Below are experts of layer 5 (counted from 0) of a mixture-of-experts language model. Rows are named router (the router's row for the expert), down (a neuron's output weights, with its number) and show model dimensions 0-223. Each number is 128 + 24 x the weight over its row's rms, rounded and kept within 0 to 255.
After each expert's rows: "raises" lists some tokens whose logits its average output raises strongly, later layers aside. This comes from a sample of Wikipedia text that the model never trained on.

# expert 82
router [137  68 147 134 121 128 146 182 133 115 118 129 140 156 108 126 138 140 120 114 125 142 144 122 117 108  91  72 136 159 148 110 114 156 164 121 142 130 149 101 133  75 168  88  46 137 113 108 120 107  92 111 126 125 116  80 145  80 161 161 115 131  99 107 120 133 127 169 136 141 105 123 157 123 117 107 122 131 130 123 112 146 150 114 104 141 178 147 135 119 134 114 109 102 138  81 119 106 142 125 103 190 111 166 104 159 146 117 145 137 149 140 133 140 125 145 169 115 106 123 120 195 131 106  99 123 162 138 166 152 145 189  90 112 119 163 114 150 132 125 140 162 187 103 130 119 113 126 119 108  97 103 137 124 133  96 119  79 149 138 101 131 125 156 114  91 127  83 129  94 150 136 140 144  92 124  95 129 149 133 116 138 123 131 138 106 138 169 150 140 136 155 137 118 130  99 146  73 129 113  98 108 160 121 153 165 123 113 137 104 127  96 129 153 142 130 132 111  85  99 120 108 143 151]
down0 [123 103 130 149 141  90 132 159 150 204 151 108 178 163 128 124 134 138 114 135 110 111 123 129 138 141 109 123 137  99 138 140 111 127 151 126 143 112 157 153 121 116 105 139 126 114 155 155 112 160  89  89 140 145  99 146 118 112 102  96 108 134 196 111 137 128 134 107 101 118 191  91 132 154 138 140 119  92 138 145 124  95 129  97 124  92 138  91  91 117 183 162  72 110 175 109 119 143 119 180 121 104 135 181 101 135 113 113 128 115 116  93 109 104 123 132 140 133  95 109 142 138 122 105 137 118 131 130 161 130 142 164 111  72 135 115 137 112 132 145 114 105 119 129 145 105 108 127 124 144 170 111 121 106 105  91 114 153 144 108 107 128 168 122  85  81 147 126 139 115 115 133 110 146  94 136 101 159 171  90 134 128 134 108 167 108 113 166 128 126 149 138 141 122 158 166 126 166 188 162 124 161 111 123 141 113 159  94 144 140 105 136 115  79 164 117 139 127 127 150 134 102 125 167]
down1 [146 155 129  95 115 114 123 129 109 120  83 130 133 146 162  80 100 100 125 179  99 168 132 140 150 152 115 123 116 158 137 143  96 105  78 112 143 135 124 110 101 140 132 141 157 149 152 113  97  54 151 136 151 177 100 114 113 164 138 141  99  78 138 136 107 120 138 119 106 117 139 105 149 153 126 138 134 118 111 146 151 133 128 137  96 142 143 123 162 134 138 137 147 130 115 123 131 159 111 101 157 116 131 153 121 166 129 112 142 164 122  71 117 163 120 132  91 148 135 176 127 159  83 137 124 144 107 137 136 140 139 125 173 113 113 130 150  93 178 117 161 102 129 149 119 117 118 171 152 123 135 102 102 128 128 140  99 159 115 142 132 119 153 142 111  84 101 177  67 153 137 161 150 113 141 157 132 134 116 144 147 146 160 117 124 175 131 175 153  97 122 120  29 114 147 133  97 147 113 140 131 102 109 115 122 102 119 122 114 138 116  85 121 110 113 109 124  93 121 161 113 106 126 155]
down2 [111 119 143 145 123  87 139 159 110 112 139 152 109 130 142  86 157 126 103 169 142 107 111 135 174 131 161 155 107 116 129  94 171 132 138 116  80  95 130 123 141 137 173 129 179 112 124 104 152 153 118 198 112 107 125 136 169 124 142 106  98 165 155 182 155 153 137 113 127 146 118 105 117 122 132 145 128 110 114 121 134 137 164 107 158 147 119  85 116 124 138  81  94 110  95 143 121 160 114 149 154 129 129 129 135 124 101  95 137  99 123  89 130 149 145 115 107 100 147 108 179 110 113 127 115 161 158 148 131 113  88 113 129  97 158  88 147 129 114 118 124 142 149 143 159 133 118 125 178 157 139 104 107 119 178  84 133  95 140 117 103 126 172 142 154 118 137 126 102 176 105 170  97 141 133 123 101 144 146  76 169 125 114 109 131 157 124 137  80 119 152 114 107 116 130  98 156 155  77 121 118 151 105 131 115 166 138 135  62 130 127 141 164 127 131 129  96 126 115 112  96 119 127 115]
raises: "ed", "bridge", "ea", "sc", "do", "eda"

# expert 33
router [ 93 126 113 117 123 123 121 169 145 125 157 149 114 126 119  99 133 121 140  84  98 183 144 121 163 112 118 122 114 127 140 113 119 121 148 142 158 152 171 106 150 167 149 102  97 146 127 148 149 110  94 111 126 150 124 118 130 129 155 101 141  98 138 101 128 144 128 108 171 116 125 134 113 123 152 117 147 161 128  83  98 134  89 133  99 140 173 124 106 125 115 138 148  97 136 108 126 116 125  93  86 103 137 116 156 137 117 151 192 131 135 111 103 139 142 128 143 115 120 107 156 145 108  98 154 148 154 183  95  85 140 156  84  92 156 121 119 107 169 162  99 123 136  67 105 165 121 119 204 136  90 133 127 130 144 143 120 123 115 145 153 153 131 168 116 120 172 138  99 136 134 119 162 117 103 110 114 132 159 180 130 152 135 108 151 142 106 160  94 135 163 140 100 146 123 107 156 105 102 145 114 118 165 108 131 127 161 132 176 118 118  93 138 173 158 118  92 147  81  89 105 139 122 107]
down0 [ 77 144 106 185 134 143 119 130 107 133  77 151  99 141 131 100 128 113 109 147 151 100 139 129 140 108 102 185 152 144 160 112 136  88 154 142 141 121 124 176 150 163 133  84 140 114 150  50 119 117 103 132 116  83 148  96 162 114 171 126 133 165  91 129 132 158 101 141  97  72 143 130 133 163 121 113 139 156 114 161 164 173 153 100 123 126 109 110 113 143 128 101 114 137 111 126 125 123  81  95  97 120 116 158 108 124 145 152 112 144 134 128 113 144 107 109 151 143 133 137 130 135 156 143 165  90 149  86 128 155 140 156 142 113 123 110 132 148 162 154 156 114 137 130 127 104  93 109 118 139 145 139  99 133  87 140 118 128 163 105 129 158 141 104 101 141 106 113 121  76  79 154 135 120 148 158 151 161 105 104 142 120 121  93 154 142 130 101 170 113 148 138 125 162 115 150 176 130  90 114 117 137 147 163 132  93 113  78 139 115 123 111 113 122  97 130 142 113 133 127 158 143 145 171]
down1 [129 106  62 103  78 154 137 127 137 148 138 156 109 158 142 142 154 152 141 165 131 131 120 113 136 149 109 107 125 131 129 107 135 101 131 141 133 109 157 157 119 119 143 132 128 163 131 121 118 132 171  93 113 136 145 132  93 143 124 128 144 142  93 107 177 121 148 146 136 102 132 135 156 124 129 128 139 103 152 141  82 148 152 112 133 120 142  92 123  99 130 135 110 121 129 104 111 117 131 132 124 146 139 185 135 143 120 131 114 143 118 131 125  76 136 163 201 153  80 125 110 109 161 162  89 143 112 140 147 129 151 109 127  94 118 132 109  94 120 123 182 137 157 117  75  99 145 136  81 101 116 147 162  73 137  93 144 164 129 119 136 152  73 108 157 126  63 109 117 114 148 192 129 116 111 140 129 149 124 107 119 133 150 130 107 145 116 141 102 139 108 151 119  88 162 143 150  98 160  88 130 161  96 159 117 133 137 123 151  80 138 148 146 119 118 140 124 136 155 117  70 158  68 131]
down2 [139 127 100 121 149 137  83 170 152 114 147 164 113 157  84 117 179 119 163 165 183  90 116 122 134 117 132 129 113 145  96 158 155 135 130 150 128 137  96 128 199 131 141 115 120 137  89 105 121 130 113 109 103 145 119 157 150 114 141 153 130 123 119 118  82 170 163  78 140 178 117 127  93 112 115 157 133 119 158 140 124 164 129 122 157 130 136 118 158 160 148 121 134 125 113 150 123 116  99  85 141 158 109 120  80 106 145 109 100 109  84 139 153 129 135 115 131 157 140  96 103 158 120 105  95 153  94 148 129 130 133 128 154 116 129 124 102 142 101 147  85 144 139 130 156 127 140 129  90 133 111 143  88 143 142  78 106 103 126 125  91 148 153 109 140 110 139 138 120  88 162 162 137 137  86 160 106 169 106 140 148 121 144 103 109 112 111 103 153  83 121 146 135 105 123 162 160 108 141 109 199 134 157 120 113  83 130 131 147 162 104 168 144 131 114 129 105 104  88 111 124 114 146 154]
raises: ",", " to", " |", "—", " or"

# expert 50
router [141  73 144 142 126 131 140 183 139 119 117 133 141 157 104 128 134 128 121 107 125 136 136 118 119 118  93  70 139 163 145 107 118 154 166 126 144 113 154 108 133  79 166  87  48 136 111 107 122 103  89 116 131 123 112  75 149  80 166 166 123 132  98 109 121 132 126 168 134 144 110 121 151 130 124 107 116 140 124 120 111 143 151 111 111 129 174 150 140 122 130 118 111  94 138  85 121 109 138 126 101 190 108 168 105 160 146 119 145 135 151 147 137 143 118 146 177 115 106 127 127 187 132 104 101 126 160 138 161 152 142 187  87 112 118 167 119 149 133 133 141 163 187 106 134 121 114 128 119 102  93 105 138 127 128  94 118  76 154 137  97 132 132 163 104  90 128  87 126  97 150 139 146 146  89 127  93 131 150 138 111 137 117 132 137 103 139 167 136 145 139 152 141 116 131  93 147  77 130 114 100 110 161 126 157 158 127 112 135 100 133 110 134 145 139 131 130 113  84 102 123 108 141 147]
down0 [119 122 165 159 154 175 112 106 173 156 107 131 107 116 122 127 128 140 160 111  94 118 149 114 124 111 160 147 119 168 143 137 137 118 102 149 154 136 147 133 143 114 126 105 138 177 108 140 165  93 130 111  94 118 130 109 160 110 107 127 166 137 128 165 183 132 104 131 122 149 184 106  78 151 157 150 176  72 137 119 156 156 158 114 111 136 133 108 117 101 116 112 147 135 148 144 121  86 122 141 136 117 114 143 150 122  89 139 144  81 115 116  45 103 143 127 120  95 146 119 144 107  99 124 145 119 158 119 160 112 106 101 144  64 134 123 135 105  87 110 121 115 139 116 129 150 138 129 102 141 131 120 157 140 131 115 128 105 121 137  65 153 127 129 146 151 184 116 120 122 188 130 122 106 119 152 106 112  96 135 135 125 166 165 156  94 108 172 119  97  92 159 111 122 137 156 130 127 133  81 120 129 124 126 124 112 158 136  76 138 121 136 127 137  87 127 135  97 120 181 114 128 115 156]
down1 [161 182 127 129  86 102 129 131 160  89 112 130 105 135 144 170 168 127 148 137 114 143 132 129 121 168 147 134 128 124 101 102 146 125 145  82 116  91 111 140 129 161 141  74 101 110 121 123 153 108 136 102 122 162 158 121 108 113 123 164 107 118  98 139 118 166 135 113 122 132 158 113 123 140 125 132 113 126 116 107 129 145 115 158 173  94  71 103 100 146 156 147 104 110 126  97 114  97 210 158 147 192  60  91 122 126 155 115 139  83 161 138 101 115  98 118 138 147 106 133 110  99 129 132 109 121 125 132 157 124 172  86  93 147 142 129 146 106  57  80 120 138 102 137 134 130 142 138 138 134 137 105 160 143 132 138 153 130 114 142 159 139 122  95 120 167 118 122 154 113 159 131 114 124 144 118 146 160  84 140 160 121 159  88 128 107 134 162 116 130 111 154 140 115 138 109 119 120 140 168 101 154 117  92 137 113  96 127 158 171 126 123 119 155 146 150 131 165 126 155 115 132 108 106]
down2 [ 99 142 146 158 138 170  80 140 131 143  95 117 164 128 126 125 135 171 144 130 187 115  88 103  90 118  88 112 148  77 156 148 133  70 142 141  98  91 133 150 111 117 147 107  81 129 152 111 130 142 140 149 112 124 102 181 119 111 119  79 152 126 106 123 131 154 144 133 141 108 104 161 126 174 131 114 114 118  94 188 155 103 134 124 155 136 129 154  96 140 186 144 124 165 136 105 175  91 147 132 105 139 108 118 138 147 110 147 149 133 118 110 126 114 128 145 123 140 141  67 121 173 143  99 105 139 105 109 144 145 118 116 165 120  74 125 154 154 123 143 120 118 146 108 149 155 134 125 184 102 153 160 136 113 144 130  97 145 142 118 113 141  78 131 140 119 107  93 118 125 140 123  82 118 124 150 135 144  98 136 116 132 177 114  83 122 109  72 134 135 145 142 139 126 147  94  86 151 136 147 138 126 133 101 115 148 131 152 147 144 117 146 177 103 130 106  90 139 107 116 128 146 115 109]
raises: "min", ".:", "ended", "ust"

# expert 2
router [134  72 145 135 116 137 142 185 140 120 117 134 146 159 108 128 138 128 122 106 121 134 138 121 119 114  98  71 140 158 146 107 121 150 166 128 142 125 152 104 131  78 169  80  48 139 112 109 120 107  89 117 131 124 112  80 148  80 162 162 118 129  95 110 116 129 127 173 132 152 104 126 156 128 121 111 122 141 130 119 107 140 150 111 106 133 175 141 137 130 130 116 115 100 141  82 122 109 141 129 103 194 109 169 103 159 141 118 141 137 151 147 135 139 118 139 168 116 107 128 122 189 130 104 101 126 160 146 165 152 146 189  85 116 124 165 122 147 129 131 143 157 190 108 132 120 114 128 118 113  93  98 136 128 130  96 122  72 149 139  99 134 121 156 108  92 136  83 127  99 148 139 144 151  88 119  93 130 144 133 112 135 124 133 138  99 133 173 137 140 133 156 141 115 136  96 146  76 134 112 102 111 161 125 155 160 124 118 136 100 127 107 132 145 138 131 128 119  85  99 119 105 145 146]
down0 [155 130 128 139 127 134 140  97 135 136 117 130 121  94 160 123 102 129 120 112 134 129 137 128 147 122 152 179  97 103 103 138 133 123 131 121  77 159 123 127 119 108  93  81 134 120 124 146 156 106 103 146 165  89  88 139 144 147 188 122 132 121 125 108  84 146 150 115 146 104 155 149 148 128 112 190 148 122 137 156 169 123 169 131 121 124 135 119  73  95 113 176 128 112 143 175 148 120  77 163 142 140 114 146  94 164 142  87 137  85 129 147 139 120 128 142 142 124 106 109 100 122 119 134 132 147 115 153 107 120 116 147 139 141 120 113 146 128  98  87 118 110 164 125 147 126  97  64 108 133 168 127 134 170 161 139 101 125 144 190  89 134  78 127 136 135 135 130 129  63 162 106 136 136 117 111 102 175 147 151 126 121  72 131 145 154 142 153 121  51  98 126 107  93 106 112 145 101 136 112 165 131 137 150 115 145 155 138 151 131 108 118 127 131 138 115 158 136 107 151 153 126 110 137]
down1 [129 129 165 173 160 174 127 130  69 157 120 137 106 122 156 151 118 118  94 134 118 151 110 125 135 106 113 141 140 118 135 115  99 134  98 112 128  78 157 133 143 147 115 182 143 153 104 115 171 108 127 118 134 185  73 106 117 126 115 122 139 124 129 144 129 126 150 123 127 123 129 129 149 140 136 124  99 169 135 107 120 135 144 129 109  96 141 130 102 132 123 126 109  95 135 135 125  84 122 108  91 109 113 104 133 180 137 129 136 152 157 149 155 193 153 135  99 165 125 116 137 120 118 114 110 103 159 127 112 142 146 130 155 127 101 148  89 119 145 139 128 125 154 117 155 160 110 126 115 155 141 116 150 110 135 124  90 108 146 134 142 110 138 152 116 163 136 128 134 138 114 173 118 139 149 101 122 152  89  73 160 112  98  98 185 129 114 121 144  92 114 122 122 199 126 106 114 144 147 123  76  78  73 143 114  91 101  79 110  82 130  93 130 141 128 184 145 108 136 168 131 168 161 133]
down2 [117 120 113 149 138 151 147 126 116 113 153  99 127 110 207 126 158 167 160 112 124 115 130 136 150 121 132 143 131  95 110 189  98 111 193 148 144 108 139 142 151 130 128 123 104 131 150 136 142 130 145 152 121 138 169 162 100 136 152 138 141 162 138 136 158 149 127 116 124 103 112 122 163 117 130 115 139 146 130 117 145 134 121 129 129 103  79 130 108 118 160 107 115 131  83 125 124 146 127 119 132 102 129  91  99 167 123 137 100 138 136 106 101 115 125 163 132 131 144 152 143 161 113 147 140 143  86 120  92 123 135  90 118 114 138 145 157 139 128  99  81 160 130 157 119 131  91 137 100 121 105 173 142 130 135 137 105 146 125 135 127 135 165 126  94 105  90 102 165 141 141 156 115 124  75 181 113  95 127 114 144 156 101  86  97  94 146 153 120 132 112 157 119 119 170 154  97 104 113  92 190  92 110  77 183  94 166 103 139 102 152 116 156 103 111 106 112 124 115  91  81  93 151 125]
raises: "mates", "yd", "ed"

# expert 58
router [137  93 160  98 143  95 130 139 135 111 138 148 135 114 119 111 125 127  93 121 118 157 101 159 156 143 151  95 141 124 128 155 147 125 110 121 177 135 159 110 135 131 138 111 118 153 142 128 147 160  97 110 182 114 121 130 115 153 104 134 103 142 108 159 131 131 118 188 108 130 105 121 120  99 172 110 117 162 132 133 156  99 120 102  95 128 144 135 104 133 118  94 160 117 149 120 111 126 121 142  97 120 142 138 116 183 163 122 182 139 132 173  76 163 128 129 127 160  84 154 135 130 134 113 122  93 120 143 151 128 187 154  81 158 168 118 115  95 115  92  91 141 120  98 116 113 128 132 161 121  92 162 109 127 177 118 136 136 138 121  64  79 131 100 129 148 140 105 102 120 149 111 120 154 131 135 108 124 112 125 134  98  92 147 146 127 123 180 129 137 120  99 125  85 133 120 117  40 111 143 111 118 108 146 134 139 170 161 131 107 106 113  79 108 130 159 106  94 129 153 156 109 115 140]
down0 [145 102 147 157 148 150 148 106 145 126 133 145 127 152 149 118 132  93 132 120 155 114 122 147 126 112  94 118 131  87 145 131 127 111 129 128 123 112 112  67 107 134 154 176 136 105 155 114 159 166  99 134 108 123  94  85 150  84  75 127 138 107 113 127 145 190 158 116 143  78 149 148 146 138 138 119 174 112 136 125 153 136 128 130 106 135 110 116 154 135 135 174 104 149 131  99 148 164 138 133  80 152 162 112 145 188 151 152 182 115 146 147 127 148 155 100  92 152 137 120 131 166 115 103 142 153 177 129 151 117 140 133  87 128 122 111  98 130 145 152 100 123  98  96 100 159 135 126 117  74  95 171 110 126 166  96 110 135 107 135 109 102  99 163 121 105 106  94 147 118 112 113 142 158 141 147 154 116 137 108 123 133 107 119 101 101 165 150  75 130 153  98 128 133  88 144 118  94 121  83  96 170 113 144  84 138 135 139 115 133  88 159 161 124 124 109 120 131 126 145 154 124 128 126]
down1 [111 105  85 154 149 161  89 113 108 136 131 135 146 138 130 185 161 113 125 119 114 127 122 155 105 151 124 155 123 136 141 133 114 105 116 113 146 103 158 130 122 133 127 125 106 111 117 171 114 166 165 147 124 100 121 123 101 136  85 151 110 158 114 138 106 118 149 138  93 102 166  82 183 112 113 107 133 146 159  97  92 146 133 123  38 127 174 137 152 134 130 170 125 152 126 132 126 102  74 133 125 122 128 113 115 156 144 141 149 140 155 156 120 155 124  91 153 156 134 139 113 107 185 109 107 160 149 118 130 119 127 125 106 122 181 124  98 120 125 104 111  80 108 101 126 113 114 139 154 150 151 142 125 140 155 141 186 124 151 132 119 130 111  95  86 137 109 168 105 129 111 110  89 122 104 162 156 153  53 112 111 141 122 127 121 107 147 120 120 152 148 135 122 140 109 106 114  96 145 121 113 156 121 143 138 144 141  75 123 144 132 196 152 129 151 118 121 148 118  88 128 120  96 165]
down2 [103 137 132  57 114 151 112 160 124 157 157 119 130  97 133 137 114 127  98  99 136 155 153 120 125 144 109 111 128 119 186 142 111 108 118 107 104 110 159 151  95  89 154 125 132 117 110  89 130 145 144 121 148 137 155 151 160 123 127 131 111 101 128 101 149 135 124 123 165 122 116 145 130 108 100 129 102 133 119 178 144 138 153 120  85 166 103 115 157 162 136 150 143 109 106 155 114 134 120 118 128 158  85 128 142 164 130 122 102 102 166 130 166 112 124 116 180 135  96 135 109 124 168 134 135  97 128 125 158  98 124 127 164 121 109 102 153 145 141 118 145 136 115 154 169 156 139 113 139 143 137 126  89 151 110 124  86 186 112  96  81 193 155 116 152 152 117 119 127 109 104 145 123 155  76 162 131 125  52  83 150 108  98 170 159  84 157 158 131 122 127  93 135 134 137 109 135 146 139 154 119 104 125 152 132 129 126 132  98 115 108 111 108 109  76 178 118 110 112 123 131 111 168 134]
raises: " response", " addition", " the", " Europe", " his", " front"

# expert 31
router [122  89 131 117 111 132 160 147 153 109 159 110 141 155 144 128 125 140 149 138 178 173 147 115 105  97 107 108 160 127 184 126 139 108 112 124 166 120 109 106 177 106 157 136 104 150  75 122 123 129 160 167 118 115 130 143 110  76 128 123 109 160 147 122 116 124 133 142 111 122 122 139 141 154 104 150 124 137 120 139 171 114 130 114  64  94 118 164 127 137 141 146 105 129 104  82 132 131 114 102 124 130 146 116 114 112 135  92 171 125 116 139 133 120 169  94 106 144 151 127 152 165 118  92  82 111 111 144  84 172 138 173 120 120 125 145 120  81 143 132 146 111 149 114 134 143 151 117 120 124 106 137 130 126 156 118 103 166  65 189  87  99 152 111 131  80 148  97 133  85 157 132 109 129 129 147 128 134 139 130 109 176 129 131 134 187 136 103  97  92 108 152 100 159  86 116  96 111 154 163 134 135 132 122 129 131 124 164 136 155 131  74 120 136 174 121 129 123  96 125 121 101 139 128]
down0 [150 107 141 114  95 144 136 175 112 133 131 162 123 115 105 175  93  90 163 127 125 105 174 124 122  92  97 127 115 118 125 129 160 134 150 148 119 133 159 134 113 103 123 150 103 149 129 113 144  58 142 113 133 139 148  89 113 107 119 118 138 142 139 130 149 141 208  91 134 115  98  96  92 122 134 113 127  86 136 131  97  93 128 126 121 141 110 132  98 141  96 137 107 104 105 129 152 180 125 162 138 164  84 117 133 162 120 131 159 164 110 161 129 112 150 106 130 146 119 137 166 150  90 135 167 109 137 109 118 177 115 160 129 109 108 133 121 138 110  87 144 118 107 120 107 139 163 116 126 111 141 187 132 143 120  95  87 179 143 180 142 109  97 141 143 124 135 119 107 168 122 152 126 133 171 143 128 144  86 110 135 112 130 172 116 159 137  97 129 147  90 125 131 193  93 143 110 126 116  92 131 135 135 133 120 157 145 138 108 105  97 146 115 170 149  92 133 125  83 142 105 141 109 116]
down1 [116 157 145 100  93 143  98 157 154  85 110 155  87 126 133 112 167 149 100 105 138 141 139 117 114 143 135 149 122 133  69 132 109 128 159 136 137 130 139 169 129 140  99 152 107 133 168 167 130 123 114 125 156 149  85 149  98 144 141 110 126 113 141 145  96 146 141  89 120 130 108 124 146 145 127 139 158 149 155 132 115 126 136 127 161 127 104 128 139 113 121 125 127 115 124 125 151  80 171 128 151 127  83 110  91 132 125 127  90 116 171  81 142 167 147 134 129 114 107 107 120 110 146 135 162 165 139  90 160 110 122 102 117 103 143 147 141 165  95 139 145 123 155 138 108 127 149 125 154  74 140 134 207 115 144 116 176 142 140 125 127 128  83 136  94 171 115 185 144 118 170 132 112  84 143 111 110  77 119 127 144  83 121 124 144 108 131 165 155 137 110 116 114 104 137 118 117 130 137 118 122 135 146 163  64  70 134 160 143 135 111 151  99 109  89 134 128 131 163 128  97 116 139  71]
down2 [ 85  89 111 107 162 116 168 108 167 129 134  90 122 124 139  92 150 121 115  78 102 169 109 120 147  91 110  95  60 138 107 115 134 115 163 122 139 142 145 149 146 127 174 164 114 151 115 176 130 142 168 111 106 119 141 168 126 135 150 125 148 122 139 128  90 112 106 157 126 127 153 144 129 122  71 118 114 115 158  93 145 148 138 153 115 106 114 137 148 111 135 134  99 126 119 135  84 114 139  79 116 115 124 122 111  86 126  93 134 133 111 161 137 127  97 120 140 165 142 142 132 111 155 124  99 137 128 172 137 109 142 161 150  92 124 178 162 123 149 132 110  89 112 123 129 174 134 128 119 132 128 114 115  95  96 166 120 130 112 152 186 118 137 158 124 132 125 102 174 116  84 120 146 119 121 139 136 118 126 159 122 173 145 111 105 176 114 131 163 127 106 122 147  94  90 156 102 137 127  99 155 151 146 126 151 121 104 139 120  84 146 160 159  97  96 144 186 121 141 106 135  89 163 129]
raises: ".\n\n", ".\n", " who", "\n\n", " (", ";\n"

# expert 92
router [129  92 146  83 121 118 138 149 126 107 100 122 124 156 131 133 140 159 113  77 111 130 127 155 148 187 107 164 127 143 142 175 141 121 137 122 128 112 131 102 141  96 160 146 100 109 143 137 132 162 156 131 130 112 138 105 108 148 117  76 147 175 136  93 150 115 114 126 108  89 156 173 140 145 159 123 119 169 152 165 132 142 123 170 125  98 112 134 134  78 101 144 130  93 127 158 120 148 132 102 138 138 130 102 125 104 117 113 162 108 101  52 165 124 154 114 153 128 159 131 118 118 118 112 152 163  82 160 143 137 122 126 174  96 154 109 165  93  96 139 183 101 153  72 151 108 161  95 122 114 127 135 116 107 127 116 141 108 110 135 162 125 130 121 144 101 146 158  90 124  67 156 172 126 155 143 119  94 105 173 115 128 136 146 146 103 120 128 111 122 129  90 124 129 129 163 144 114 151 137  78 132 156 142 139 127 131  85 132 124 121 102 164 157 112 132 129 129 135 126 170 121 129  96]
down0 [135 103 142 139 134 124 114 173 109 127 117 150 121 114 152  99 128 127 166 129 161 128  72 101 105 122 162 155 114  94 123 104 108 115 160 144 145 118 138  91 100 111  98 133 115 116 174 124 159 114 134 130 133  73 108 101 109  86 123 114 132 103 122 101 168 111 147 106 135 173  92 155 144 146 122 186  99 140 125  92 134 114 146 177 118 139  87 111 127 107  88 134 119 147  74 137 131 106 156 103 115  91 154  97 145 109 132 106 173 145 119 141 108  79 156 102 144 121 145 146 139 120 102 117 160 142 143 126 124 158 118 135 133 137 139 155 132 157 141 139 127 128 191 109 140 100 143 116 106 102  91 146 117 107  95 116 162  72 185  99 140 164 170 113 119 116  87 112 116 125 145 148 141 144 126 169 144 160  90 122 126  97 162 162 141 129 129 101 119 121 139 142 112 117 167 117 144 128 142 118 116 144 159 177 157 168 122 149  94 173 154 144 157 103 132 133 118 134 105 146 133 126  95 131]
down1 [102  97 120 113 148 129 115 119  97 116 160 120 124 164 126 121 163 108 143 128 101 104 109  69 105 126 137 149 158 147 160 101 160 172 121 122  89  98 162 135 137  98 145 160 134  95 161 142 111 144 132 124 116 132 136 129 164 144 114 104 143  93 154 147  97 140 150 165 163 123 149 108 153 108 165 187 170 124  93 164  91 108 127 100 114 122 126 104 138 156 178  78 166 106 144 131 138 122 165 162  87 100 102 155 139 154 157 166 129 122  89  99  93 128 107 135 123 141 134 155  93 114 151 144 157 148 132 121 112 132 161 174  92 127 134 133 171 118  91 126 137 135  83 115 121 102 166 106 158  99 154 141 117  99 139 124 109 168 122 118 109 127 109 110 119 136 173  74 160 129 137 117 141 103 124 136 113 135 152 130 149 106 100 115 172 151 142 140 102 114  98 116 126 129 156 125 142 103 108 150 127 121 108  57 115 150 151 125 140 103 153  97 110 148 125  87 142 125 107 124 113 138 113 110]
down2 [142 157 101  97 165 112 102 139 130 164 121  97 138 113 122 191 112 161  99 142 166 131 132 164  83 112  93 114 136 154 136 134  92  89 130 138  82  96 143 118 120 127  78 100  96 132 130 113 122 136 114 129 140 142  95 110 131 124 144 149 119 110 128 122 124 116 152  86 101  58 153 122 117 126 180 129 131 132 143 131  80 102 130 159 108 151 108 119 148 154 118 172 108 134 134 135 146 142 159 119  92 136 122 112 128  91  95 107 144 122 162 108 128 151 102 184 138 138 121 121 131 131 146 153 136 135  77 133 120 116 101 125 129 119 136 113 100  96  99 149 155  85 137 126  82 149 139 146 120 135 146 151 120 141 144  72 119 117 146 121 126 167  84 128 111 150 113 125 148 129 124 169 115 118 124 152 100 174 100 133 111  83 141 154 143 120 114 143 113 128 130 153 120 136 131 158  93 161 167 163 120 151 144 117 171  80 129 133 107 148 187 134 101 126 161 156 122 172 120 149 181 164 135 110]
raises: " the", " her", " its", " their", " his"

# expert 73
router [ 99 110 180 106 135 118 118 145 132  89 149 127 120 163 194 144 139 136 135 106 114 181 146 109 121 113 138 139  95 160  93 103 166 144 121 142 126 154 105 126 111 135 105 160  88 122 122 158 116  97 178 134 142 200  93  98  80 113 117 142 119 160 113 114 157 109 136 118 116 106 143 138 123 114 115 123 113 140 145 151 143 121 136 147 142 123  78 136 124 136 123 150 196 102 133 134 140 136 110 135 111 133 118 182 151 138 148  96 150  89 129 164 135  59 154 126 154 133 113 121 138 156  97 120  55 113 117 117 127 123 132 113  79 140 169 106 153  94 173 136 136 142 158 104 162 107 126 153  97 117  74 150 144  93 138 125 102 169 119 125 118  96 150 153 126 143 111 126 114 136 135 123 136 156 126 139 131 112 120 137 112  96 161 122 182 124  76 134 116 140 156 141 112 136 134 141 154  96 140 138 153 157 110 174 121 135 146 102 126 146 135 122 104 121 134 112 157 109 128  98 160 110 130 123]
down0 [127 161 139 102 144 129 124 186 109 170 149 106 160 139  95 125 111 138  89 132 148  88 176 125 138 111 130 112 129 124 139  98 144 139 126 106 143 124 136 118  71 156 140 101  99  94 161 100 173 148 146 132 120 157 123 116 129 104 173 112 120 149  73 109 172 144 146 144 122  96 134  93 133  82 143 131 149 113 138 152 127 110 104 130 135 107  91 121 118 117 148 134 160 105 147 142  90 133 168 179 142  79 147 112 126 110 160 132 126 147 119 136 102  75 120 148 128 132 118 155 149 109 163 147 150 146 101 125 112 105 124 109 108 129 151 125 131  98 121 152 116 132 104 152 129 157 118 186 157 139 193 161 128 149 160 125 124 137 147  90 137 147  86 145 140 157  79 120  94  83 105 148 145 119 112 135  95 108 155 102 168 114 125 107 131  90  95 160 117 101 136  86 105 139 136 140  92 153 119 134 109 109 145 148  82 116 105 135 127 100 129 170 165  99 144 111 126 147 117 155 149 111 136 139]
down1 [156 139 142 140 150 131 131 170  95 159 135 133 116 123 151 146 104 139 152  84 142 125 161 145 110  84 134 175  90 147 122 120 113 138 149 112 159 150  97 135 151 143 129 190 133 137 129  99 117 113 103 138 143 164 130 105 168  83 142 175 122 103 117 125 113 114 137 114 114 163 129 171 126 132 147 133 131 138 136 108 136 146 133 102 133 132 111  59 106 149 136 101  87 121 110  94 111 147  95 125  53 118 162 131 125  85  79 140 146 140 129 138 107 120 135 115 129 133 103 183 132  83 131 141 136 125 164 168 154 109 141 109 129 105 125 129  84 148 156 162  93 151 146 111 124 111 138 144 136 156  93 123 129 120 126 124 151 115 112  86 149 112  78 126 143 150 117 126 134 127 121 112 104 112 174 113 153 119 134 138 107 108 153 163 145 111  95 145 131 145  99 116 131 134 189 114  96  95 196 102 147 110 116 134 126 150 115 123 123 172  98 155 143 129 164 134 119 153  92 113 114 127 126  65]
down2 [165 196 136 128 136 145 131  99 123  97 119 140 110 137 113 122 150 111 129 111 136 129 120 126 118  90 126 108 131 135  94 112 141 141 133 133 122 117 144  88 155 139 122 116 119 127  96 127 104 128 137 106 123 158 154 145  84 168 121 130 143 123 139 146 133 131 138 156 145 127 128  96 122 142 126 151 164 115 175 148 116 169 139 162 138 146  94 106 139 158 142 144 168 136 146 133 168 138 186  60  70 133 145 126 120 140  87 129 149 127  89 124 174 148 138 110 142 121 132 135  44 153 112  90 132 100 121  84 117 109 132 130 124 101 132 151 151 166 116 125  91 137 149  97 111 176 128 154 107 132 104 114 107 127 122 152 103 125  92 128 123 177 120 102  91 175 156 134 111 137 115  86 106 158  78 144 164 134 129 111 131  86 108 117 120 115 137 145 142 126 107 114 103  97 108 153 151 159  90 192 150 128 100 112 130 114 114 113 146 186 128 148  98 128 157 164 118 146 106 122 148 131  94 116]
raises: "'s", " (", " and", ",", ".", ";"